Experts of a small language model: a variant of Adam for the experts, 9391 steps.
Below are experts of layer 2 (counted from 0) of a mixture-of-experts language model. Rows are named router (the router's row for the expert) and show model dimensions 160-239. Each number is 128 + 24 x the weight over its row's rms, rounded and kept within 0 to 255. Numbers have three digits each.
After each expert's rows: a language model's description of what the expert responds to; "mostly gets" lists some tokens that are sent to it at least half of the time. This comes from a sample of Wikipedia text that the model never trained on.

# expert 11
router:106159155146132154137118104082139118095155144169149122105132136121137160157132148113124142094119128133138121180109131113174128129173133143164107108154060176111099094120133104093134109093100111139163123138161158123127109140163164153125133133
What it handles: Articles, railway nouns. Mostly the and a after prepositions, plus place nouns such as line, Street, station, road in railway and geography text.
mostly gets: " every", " example", " (#", " either", " the", " Mill"

# expert 24
router:141176139149140114090132122146103122121152183109164129126142119127156111142108151145121182128107135141131093140196066089170114135132121116112168147139105118121149151116103141105143109117121133124117115138136137126163133137148131108149132148
What it handles: Word-initial fragments. First pieces of split words, especially South Asian names and prefixes, such as Sh, Bh, inter, trans, con, un.
mostly gets: " inter", " Ad", " Qu", " trans", " Reg", " con"

# expert 2
router:135142109169116149153106115115136134126163126123142122109147128126123143202156151075125137105111116130159111091122121112139118117142121169142101150169104158122123151177146153130132095120149118142146069141102109115131139116125135139144092130
What it handles: Copulas, time nouns, table cells. Copular and auxiliary verbs after a subject (is, was, has, have), time nouns like year, age, century, and numbers in score tables.
mostly gets: " have", " year", " song", " century", " years", " Year"

# expert 34
router:139121093170118122143132125148165144154111147154149088154119113119129130120118169152132095101129188143153062084126133126128119139119148127128128109151100132136144086163124165159120111136110145133167119141124080136155132133099107127146131160
What it handles: Clause-ending punctuation. Commas, semicolons, dashes and quote-comma combinations that close a clause or list item in prose, e.g. 28, 1999 or (Peradeniya);.
mostly gets: "\",", ",\"", ".,", ",", ");", " once"

# expert 13
router:117129096146089193129143091124177132118153160142139111123142134106149152170114155123132137126097124115178103130117063130109143119147133137133114170195121158148147075127103150157121127107110099142167122112165109110181144103150112140135114114
What it handles: Infobox colons, table separators. Colons after field labels in infoboxes and taxoboxes (Spouse:, Phylum:), table pipes between numeric cells, and prepositions like by, against.
mostly gets: ":", " by", " against", " for", " as", "):"

# expert 12
router:134180129154116106097158112136187167109144119133114079107168146131114137154100152078154100124154144147146085136100132117210113113153146155122142111174112135153107117117119132132136089135140165114141080143102121113113158148103152135132099123
What it handles: Word endings, foreign names. Final pieces of words, often plural or Romance and Slavic name endings like -s, -anes, -ana, plus table headers like Votes, Name.
mostly gets: "als", "ats", " Votes", "els", " children", "|---|---|---|---|---|---|\n"

# expert 51
router:160178153117154129102142136133161106092114131116099111095165151155131108173120097138155129162101137167148111156164138132192100140133140167109141167146162154180137144125133142137167121124147156124116102137114157101138160102137137135090136113
What it handles: Sports career words. Words about sports careers, clubs and elections, such as club, team, league, seat, career, plus coordinate marks like ″N.
mostly gets: " sh", "″N", "Personal", " Votes", " club", " mi"

# expert 8
router:118116138151095157147115123132140111128143139107130094162167169129143149146163145114123162132116140112172094102137112106130084145137099161138119117142106115151129098131116158099130142122137125158132096166158101074148157113107139150130128129
What it handles: Prepositions. Prepositions and directional words before a noun phrase, such as of, in, into, through, under, plus en dashes in scores like 4–0.
mostly gets: " in", " In", "In", " into", " from", " over"

# expert 29
router:126137142151091147144126113148174131094157136134150080135175149116135167150139136099115101137144120102178098110144111101123118118172106164106126129186074142143102116133122161140154106101127132106161101157114087110184153168083129161125113146
What it handles: Pronouns, table pipes. Pronouns like him, he, his after verbs or prepositions, plus table cell pipes between numbers, opening quotes and a.
mostly gets: " \"", " him", " them", " his", " people", " '"

# expert 14
router:107128150154099160104135108129193137143143153142129117097130157077125145169107160130129130113136137077154108140135090092133120125159143169114135123148092157120145115136151155111135101116127089110167135162146069151165131122119102149155082119
What it handles: Articles and conjunctions. Determiners, possessives and conjunctions beginning noun phrases, such as the, The, his, its, 's, and, or, often after prepositions or commas.
mostly gets: " the", " The", "The", "'s", " other", " or"

# expert 26
router:118179138133124151080152092066136109088155168134156141084156127152114146172145112097112140146115120134142115150118117128143088172140119170104127158126147132157135094111080100159161104120132146140100100119148177114132130112158204131110123134
What it handles: Infobox field formatting. Line breaks, dashes and field words in infobox-style lists such as Born, Date, Order, Notes, coordinates and taxonomy lines like Phylum: Mollusca.
mostly gets: "″N", " Order", " located", " Date", " Born", " att"

# expert 63
router:090158113119147192163119120120165116096154134128113104133143162106128124131152136122125136147114144059154126150155125101149108169168114097156115096136085141131124120117115183155144128125119162203120138138115103156149177147111127117101135111
What it handles: Word-initial capitals. Single capitals or first letters opening a word or name, such as B, T, M, as in M-igrated, D-iatomic, initials.
mostly gets: " T", " K", " H", " P", " C", " G"

# expert 30
router:127134113181097152120075150099168121103135144157117111127131143118144126168139113115121127153143133184171100107170140111141129089141133168085127130128086100125127150167108154141169137127084127124129112143113136118130131178122127140137096148
What it handles: Name-start syllables. Opening or middle syllables of proper names and place names, such as New in New York, San, Ha, de, -on, -en.
mostly gets: "on", " New", " de", "en", " John", " San"

# expert 58
router:079144106121109164155102117139179096121170123149132092161093137104114130139118132123126110126090123090136130140155126130132125173148132136114151098157101157136120103120104152144138140154048179165117104129127099168177165150117131154108125111
What it handles: Capital initial letters. Single capital letters starting names, acronyms and initials, often after parentheses or line breaks, e.g. ADF, MINURSO, Frank W.
mostly gets: " B", " T", " K", " H", " P", " C"

# expert 23
router:061143143175135085155112139135170183116146107142140096146108083119113129136126176106131112135128087112162091123097125095153132136156116153083135063137118151140131106123112144129137119151117116131126128105095154120154109140133132153149138119
What it handles: Years and numbers. Digit tokens, mostly year prefixes like 201, 202, 194 after In or month names, plus scores and table numbers.
mostly gets: "199", "201", "200", "202", "198", "196"

# expert 17
router:164117145143121141119083129120146099121163145137135132144141145101133125125140123114074123115119098079138126140172124127149156144123167139116128119118110160143145143161161133190167132131074158146107123136114112115169178113142103158130146125
What it handles: Capitals in names. Capital letters and pieces of proper names and acronyms in tables and lists, plus United and States, such as CERT, PER, H(ove).
mostly gets: " United", "H", "F", "V", "U", " States"

# expert 19
router:105105130125086166135112125141105114092144120149112108129142157119123130131127183105128134136128118099165098130136102122168113149165119123133155083158098126109116133136139183143173121077129139113114121158115092096182112155128142157123110155
What it handles: Spaces and opening brackets. Bare space tokens before numbers in tables and dates, opening parentheses before abbreviations or notes, and quotation marks, such as (SOAS), $.
mostly gets: " (", "\"", " ", " $", "(", "\","

# expert 9
router:116156102166102118127095138113107133105161131139160096131164123124152151117109153106081166118102164111169076152154107128186107138146134145100135135127121123143128139170111143175113145125136096126087071156155146135119134126171106160136127151
What it handles: Month names. Month names in dates, such as April, September, January, often after a day number or "In", plus mid-name pieces in foreign names.
mostly gets: " August", " October", " January", " March", " May", " December"

# expert 21
router:144167119149089101145167139154169123103135124131128092127123100122113162105142163099115109095115116137136100099137105100144168123137173143108153127181095140137116139160097154184142145117108180148145115139178111150138148144130106152158123169
What it handles: Plural noun endings. Plural nouns and plural suffixes after determiners or numbers, such as people, years, terms, -ers, -ities.
mostly gets: " people", " games", " children", " votes", " members", "ics"

# expert 44
router:132165121111087121112149139154116084099127150134162134134113112119121118098113140085091136114106109122139081134141146116170133100118162113110127126191119177121097138175136148168129125109096125160126106148139114091188117164127104126126094146
What it handles: Institutional and topical nouns. Nouns heading names and topics, such as School, University, League, Court, research, law, military, -ology, often followed by of.
mostly gets: " school", "ology", " military", " research", " law", " School"

# expert 55
router:166140161159145097088138112116111109123118137120151101110151136158133111124162125116083161138067127097175116136158133126164125133111148166087109130120118164142130095123134128136157140135114115110105092156136137101130133146199150157095109131
What it handles: National and institutional words. Words in party, institution and nationality names, such as National, World, State, York, and suffixes like -ism, -ian, often in politician biographies.
mostly gets: " National", " World", "om", "ism", " York", " State"

# expert 7
router:142155147118132137126118122142129101150164116127170101108177177169130120115103143101103139127102137164170102139130125067155118129122104135138092116158105179142092134140093163113125131112118142137139099125125142138129154143127144122112145094
What it handles: Word-initial pieces, relative words. First pieces of words split into subwords, like nickn, accommod, Sit, plus relatives and pronoun-like words such as that, there, which.
mostly gets: " that", " there", " what", " k", "″W", " qu"

# expert 60
router:135148101132101087113167176161151093109126125181160100104102115144123089127131142104129114135145139126097090098156127108184141147130175151130160173155088185157104091178131135154124146145120163147144085152158122140143132128128071113121150145
What it handles: Abstract common nouns. Common nouns after the, a or his, such as school, government, residence, information, service, family, often with -ation, -ity.
mostly gets: " school", " government", "ities", " service", " party", " military"

# expert 35
router:121150131173100159113086152124162103098157159161097107072157139128095136141157138114088131115114154083120085124135105121150150157151134194127133151131102159162146102144123129131144118124129128136124111200107097150147130171150133131121102174
What it handles: Articles after prepositions. The, a and an after of, in, to, as, such as member of the, is an oil-fired, plus some line starts.
mostly gets: " the", " a", " The", " an", "The", " this"

# expert 4
router:119143113180113137122096092121144113079152165156149120095177097125094122123128158109102133112103133155162094116152120062149129173137151162113111090123060124130146073130120145148148110134103130143151160161115105129145129182160120135143155160
What it handles: Closing brackets, row ends. Closing parentheses and brackets, often after birth dates or years, plus table row-ending pipes, e.g. (born 1998), (2023), %).
mostly gets: ")", "),", ");", "]", " man", " Hard"

# expert 28
router:117142114146106141119153116115180141129141117155115122128123100124094159139138164113086132095106170076134090123122101094086129090136134142108129145167111146155151122158124128142149119083123134150159088113184117133146155135156104149149134115
What it handles: Table cell pipes. Pipe separators between cells inside Wikipedia tables of results, votes and filmographies, plus semicolons in data lists like DAY; ATL; PHO.
mostly gets: " |", "A", " base", "the", " another", ".com"

# expert 18
router:152113173166143100153125134120144122112175110109126097115156173137111127144117101091117119151101128101167130150152132090192094099142120133133125110126131138144130133160152125169176160117107173111137100162091159063146159149136142144100104134
What it handles: Nationalities, places, teams. Country, nationality and city words in sports and entertainment text, such as American, British, England, London, City, State, League.
mostly gets: " American", " USA", " City", " London", " English", " French"

# expert 56
router:099052148145106131090134106110173110144136135163144115121145129179129126126145154129159098118096131160145120133126125122166146068122131125130102149166115148110152103159127154156115115110109203146097128151155127146139107144136123132129118152
What it handles: Participles and closing marks. Verbs and participles after a subject or auxiliary (used, appear, found, called, located, up), plus closing parentheses, quotes and braces.
mostly gets: ")", "\"", "}", " up", " used", " began"

# expert 31
router:126102167134108161163133084159139106095127147123142082120107145133072144125124128117152125134132128132133117133143098131193105194164143134095150131161141120115159144131142153124145112114103140155127140158129120112156150121128120149102092165
What it handles: Spaces before numbers. Space tokens preceding numbers, years and counts in table cells and dates (In 1718, Born 19 August 1792), plus words like about, than, along.
mostly gets: " ", " about", " than", " f", " along", "-P"

# expert 50
router:130121128136105144095083141128119149119165110113106083081130122131111119119141139071103128137135122116134148112113118101145094110140140150112104087143101133126154073143159138115129129119143096139132131154122126128147112159165158093136078155
What it handles: Sentence-ending punctuation. Full stops ending sentences or abbreviations, decimal points in coordinates, hyphens, degree signs and the closing == marks of section headings.
mostly gets: ".", "re", "°", ").", "==\n", " ==\n"

# expert 20
router:130149122131080109125138141123141128111124109169170080129120149087138131120172101137108130110120140116167056116129116128170136089125146141128151104162124165126102153160144126142157134122072135131168080141126148160130136163109135143152141141
What it handles: Name pieces and nouns. First names and surname fragments in people lists and tables (John, William, -son, -ley, -man), plus mid-word pieces and abstract nouns like cooperation, technical.
mostly gets: " John", "man", "ley", "son", " William", " George"

# expert 49
router:139144134159069122077106124094138132092150082135115110134125109099126136130114137121119191123101134140135115126183086135191172114120137125122125106141124135132117134139170122135128126135042134131096125110163155147157088135167138168124114115
What it handles: Mid-word syllable pieces. Middle or final syllable pieces of names and foreign or compound words, such as ong, ook, wick, ick, land, ment.
mostly gets: "ong", "ment", "ock", "ick", "und", " Co"

# expert 37
router:158125143155120102130143113188173135143142117159121082164150143132093133098106144110113142115140157136192106101156096119140107117167128151109125108156097156133143109129138176128127092096126134120130093189123096150160126134109103157128090147
What it handles: Closing punctuation, comparatives. Line breaks, closing parentheses and commas ending list entries, word-final pieces like oor, ks, and comparative words such as more, other, less.
mostly gets: " more", "ks", "\\", "fer", "led", "{"

# expert 15
router:142152095151143143128116104156132116128133118158104116126128165159117113131142106150141107135160170136175109153119090128145112102167124144144150169141167146133132137123105138119111099157147123084163100157102105126157147108113105134118152157
What it handles: Inner word pieces. Short letter pieces inside words and foreign names, often just after a capital, such as in, al, ar, ic, as in Abb-as, Cub-an.
mostly gets: "ic", "h", "b", "in", "n", "t"

# expert 47
router:163168124138125146140101096116165120109147142149131081100153131148122103136140144110122118153101151128135105143142099107163100138168123187144094100141123167153104127136124145118162069113132141138131090144100124098114127180133139144105127130
What it handles: Infobox field words. Words and breaks in infoboxes and sports or election text, such as nominee, Released, Branch:, starting, who, and years.
mostly gets: "°N", " due", " Candidate", " Co", " Awards", " who"

# expert 62
router:097096134166099154175147103152094109103145117136095097116122116159116150142127141143131119118144137196134088134146157113131104135123147151142168154140140120104097142146107083085069128118095120178136134120169108140179141127160127125129104127
What it handles: Clause connectors. Words opening clauses or linking events, such as that, which, where, when, after, following, became, made, often after a verb or comma.
mostly gets: " that", " which", " where", " became", " after", " while"

# expert 57
router:109183106162119128106120131118138105128158139141129092086097109125120135137119143120119154108106132129142108144105118128178138138133119171072105126131111186110167106134106139120104106150084134144123121137154148138126134155118119126125094145
What it handles: Counts and coordinates. Digits and number words such as two, ten, million, and the slash between coordinate formats in geographic entries.
mostly gets: "10", "18", " two", "11", " one", "12"

# expert 32
router:100134103151099125143105104107131137086149108129137110080150128140108104173118148072139130113103129107178083134129111113142149146133142143100125106158139168147143111121133144140169135097130133126140109161103126114165133136162120172134107132
What it handles: Line ends and punctuation. Line breaks, closing parentheses, semicolons and commas that end list entries or table rows, as in election results and place infoboxes.
mostly gets: ")\n", "\n", " ==\n\n", " |\n\n", ";\n", " now"

# expert 16
router:145154183138113113111118116127115099144125088145149140119106174121135118126158131117120170123132154168109071136143103094170147113101102117119161127129128136152120148165066171105114132121102108136130124119151141119136116135158129149118144086
What it handles: Word-initial fragments. Opening pieces of words split into subwords, often after the or of, such as Voc(als), econom(ics), mod(ifying), Prim(orskiy).
mostly gets: "qu", "iv", " sc", "av", " Col", " Reg"

# expert 6
router:124138104140100125135103130079182131093143121132144099102131149153091132145139157106096164123110105131120114152155130105130130168152144173100141085115132129147112130119100142128143105132131127169114082158135153138142113123166157125148098120
What it handles: Function words, months, scripts. Prepositions and conjunctions like to, in, and, with; month names in date lists; spaces or bytes before non-Latin scripts.
mostly gets: " to", " August", " December", " June", " April", " November"

# expert 0
router:093148136168108126138129120137116128108151175122140079107100149108127122169126148148161143110145155112148098139165152135133119150159152166098117132165101187115141125125158117106126155104108139136159107209139094127112115119137145127111118176
What it handles: Modifiers and participles. Adjectives, determiners and past participles after the, a or was, such as former, new, other, later, made, named, appointed.
mostly gets: " other", " new", " later", " more", " all", " some"

# expert 53
router:121126116143091126121098112131162138133143144127147127152130121127095159115104138109074107124123117132150111087120099075130113110146127139130130088159098107120124095171145139146145118135077154129158163150119125126146120132165124133149104163
What it handles: Periods, name endings. Sentence-ending periods and decimal points, such as 1.7 assists, plus pieces inside foreign or invented titles like Do(oms)day, Meg(ah)it.
mostly gets: ".", ").", "\".", "ind", ".\"", "av"

# expert 1
router:108108137164105139116102145146155136114121123129171121176156093130066124144076144101114170104141145114164104100169115073140125166109117113128133091140078136128124114122128126127155123128129126128138140158166112117176155156147118115157098136
What it handles: Titles and dates in media. Capitalized words in titles, dates and credits in film/TV and music listings, such as Series, January, Year, Road.
mostly gets: " sw", " Series", "ø", " January", " story", " w"

# expert 36
router:120124122149101120128094108089133114103164170131192108116167143125130139174140152087086125129106109128169096149133120108138117173155149160075139094155113145150158105163079136156150161119136138139141084145129162125153109132160133148115106135
What it handles: Punctuation and separators. Commas, line breaks, slashes, semicolons and and or was within lists, infoboxes and tables, e.g. electors / turnout, Post town: HYDE.
mostly gets: " September", " June", "′", " October", " July", "'\n"

# expert 5
router:142130118127105118106121105131132114128157145122125065121139138092130118109142152117151112138140155123105140104179129113141069129130123129103142094155101137141151121131156154141097108098065119126137156152114087136114115156095123140108120114
What it handles: Dashes, list bullets. Hyphens, en dashes and bullets opening infobox or list lines, and dashes in date ranges, such as - Developer, (1725 – 1761).
mostly gets: "–", "/", "-", " Cl", "-c", "—"

# expert 3
router:088124111204112127148132121123139144125167133127164102147141128137149136156138163089092123128107114131168115109134114082137135109173145135093124080128096160153144129122080155145141154141130128136113093166118127128156109183164124128157115143
What it handles: Year-prefix pieces. Century pieces opening four-digit years, such as 201, 199, 195, in dates and ranges, plus the word Summer in season phrases.
mostly gets: "201", "195", "202", "196", "197", " May"

# expert 40
router:148116121135080151106128139149129141124116100121149102125139106113105150163125174141114143154103096106172078120172086111143125139119156112103122109175121133146089121119141130110151115120069185125143125119131136128196100113124072183137116152
What it handles: Mid-word stems. Middle pieces of longer words, often before -ing or -ed, such as under-re-present-ed, track-ing, dev-ast-ated, Gal-vest-on.
mostly gets: " March", " out", "est", "ik", "ast", "ter"

# expert 25
router:106098140129125167184126135135115152105117108126110112122136148138142137125163140088115155104146158100150133110138145118095090165145129144155125127144112119130116119122098130118130103122113080188140112173198094103158167130117135115133135159
What it handles: Prepositions after nouns or verbs. Prepositions in running prose, mainly of, in, to, with, by, including, right after a noun or participle, such as decorated with.
mostly gets: " of", " to", " for", " in", " with", " from"

# expert 46
router:139109095138105112129152138172159163156125115157131096177124163096127160145098136128146102131126155121172077122133116110140120113106104164141088120167107180125131098153174169112130080118127143152146154121119116129166150153093121152146141150
What it handles: Name-final endings. Final letters or syllables ending foreign names and proper nouns, such as Anidas-o, Gh-azi, P-asha, Behz-ad, Harth-an.
mostly gets: "i", "a", "o", "us", "ine", "on"

# expert 45
router:080199124169143112113113145106170129108110155139150115115119113155124158132135175115115125118137102114115130117111121113173140150142147187112114131146134157152166114119081126133112110116106155125139144106114134127129159114141154150118100120
What it handles: Number digits. Single digits and digit groups inside years, dates, decimals and scores in tables, such as 194-7, 45.-512, September 13.
mostly gets: "3", "7", "9", "8", "5", "1"

# expert 43
router:128135130159114132148121145132174138122160110130126116138132129108144141166136162143103145110107155072176102150169108099099120092159113165110104132185088136158091117128123182105115127099134108157160118149172128111163141137119099140128115100
What it handles: Table column pipes. Pipe separators between cells in tables, especially in header rows after labels like Role, Nation, Wingspan, plus some plural endings.
mostly gets: " |", "s", "weight", " that", " too", " not"

# expert 39
router:129117124156130153151095142108113092134130119089135099128122123122131146105165141145128171088068133144116135143153157131172087181158128106132098101135109136129142132123152177095142095125149158156133142179119121111144136156146145127123129132
What it handles: Table cell spaces. The space opening a table cell before numbers, plus currency and percent signs, the word of, and first words of section headings.
mostly gets: "$", "idae", " ", " Apps", " (#", " £"

# expert 22
router:071120089188113164175133115143153134129152134115134079149159155072139147137104138109130108095098138138176103114117141113116106125140137106165106097159113126121148101162186155131124125107144099124145106141138057129162108139089124113129108155
What it handles: List and range punctuation. Colons, hyphens, en dashes and possessive 's in lists, taxonomy lines and year ranges, e.g. Order: Coleoptera, 1998–99, bullet dashes.
mostly gets: "'", "–", " -", "'s", ":", " –"

# expert 38
router:125102141185126110135109087131130151137139103157158125147114132108148136130147139092104124129101102135171100120122115094159137116171128141090145061129109145134128143146118182108152120155113117111122113124099155134136131189138121148143140115
What it handles: Year prefixes. First three digits of years (201, 200, 199, 196) in dates like in 2012 or (2012), plus some name fragments.
mostly gets: "199", "201", "200", "202", "198", "196"

# expert 54
router:096160086135127148131154124140172103116129123164128090116154128155124156117123135124129105155149138146163146120101105138136110128133122147097155115126126160127134113160143175162142130137126117138114089133128154161162156152148101109140088096
What it handles: Verbs and clause links. And, was, is, are, were and he linking clauses in biographies and military history, plus World War II, Second.
mostly gets: " and", " while", " are", "-c", " remained", " Sie"

# expert 10
router:096121127152083158164115126136159151128089128135124093174135157101160141137094124082146155103134160117159117110156120090123094164124109123120137114129146145139120125133129132117154117108136098167138116176177094089155155137149163135124099134
What it handles: Prepositions and determiners. Common prepositions and possessives before a noun phrase in running prose, such as of, in, on, at, from, his, first.
mostly gets: " of", " for", " in", " on", " at", " In"

# expert 41
router:129157151160105121140148113127140120116135127134110117119148117168119168164132139114126132148134164108164141132176114058153108103144149164129154120138098150154110086141113153121153098121113161123133122124125130139159115148129119140109136126
What it handles: Foreign name pieces. Opening or middle pieces of Spanish, Slavic and other foreign names and words, such as Ra(úl), C(amil)a, Bal(á)zs.
mostly gets: "ap", " Ar", " Pr", " p", " Tour", " Gr"

# expert 61
router:153123116174105143123128115084160116097143141124155101112103131084091127130164113109088122145114149109140090103161117068188083120095142135067131115141116143163127137172138152160161158152077128133105106140139126115169142162129114124124096152
What it handles: Place, nation and given names. Proper nouns for countries, cities, nationalities and common first names, such as John, London, France, USA, World, Swedish.
mostly gets: " John", " World", " USA", " York", " US", " Kingdom"

# expert 52
router:123130161152122165112116103094153149120117106107154133174110116159107136139125109093094177100114110136127149110146106094141092121120139165127131077154155096130100122128129140110146109091123151128136119135147119108152165109109120132103069110
What it handles: Music and media words. Nouns about albums, songs, books and films in discography and track-listing text, such as album, title, single, song, Records.
mostly gets: " album", " song", " music", " book", "!", " Records"

# expert 42
router:162153108143079137092118123115106106090127093131132141113109058124110108082171114124103213105117137120102137094152131101160118113126137148087115100146145136135121135183095107145117105128095138118148127112169095119134102138163159160120089136
What it handles: Biological taxonomy. Tokens in species articles and taxoboxes: genus, species, -idae, -ensis, Binomial name, order names like Cichliformes.
mostly gets: "°W", " species", "idae", " Genus", "Scientific", " Phylum"

# expert 48
router:083089137137070189118145132130062120149131140123139085153120152089123138135127159112110124092112126157150121122147110121196088189179149142128116100131118126101138124155136164112144119132108117127108138151142101117152087169139096132126103124
What it handles: Spaces and brackets. Bare space tokens in table cells, opening parentheses, en dashes, slashes and subscripts, usually before numbers or years.
mostly gets: " ", " (", "–", "/", " c", "("

# expert 33
router:158166126134132108120096136137194175122157107166073134118161161105137125138114144140144111092117167121121108148125141147184124103136096166122096129155127143158160155128134161166133114113116140117128057141090131146121157122099100113135117104
What it handles: Foreign name pieces. Consonant-heavy pieces inside foreign names and species names, such as st, et, ov, z, as in Bozhin-ov, Bum-et-opia.
mostly gets: "st", "et", "ow", "ou", "ial", "ry"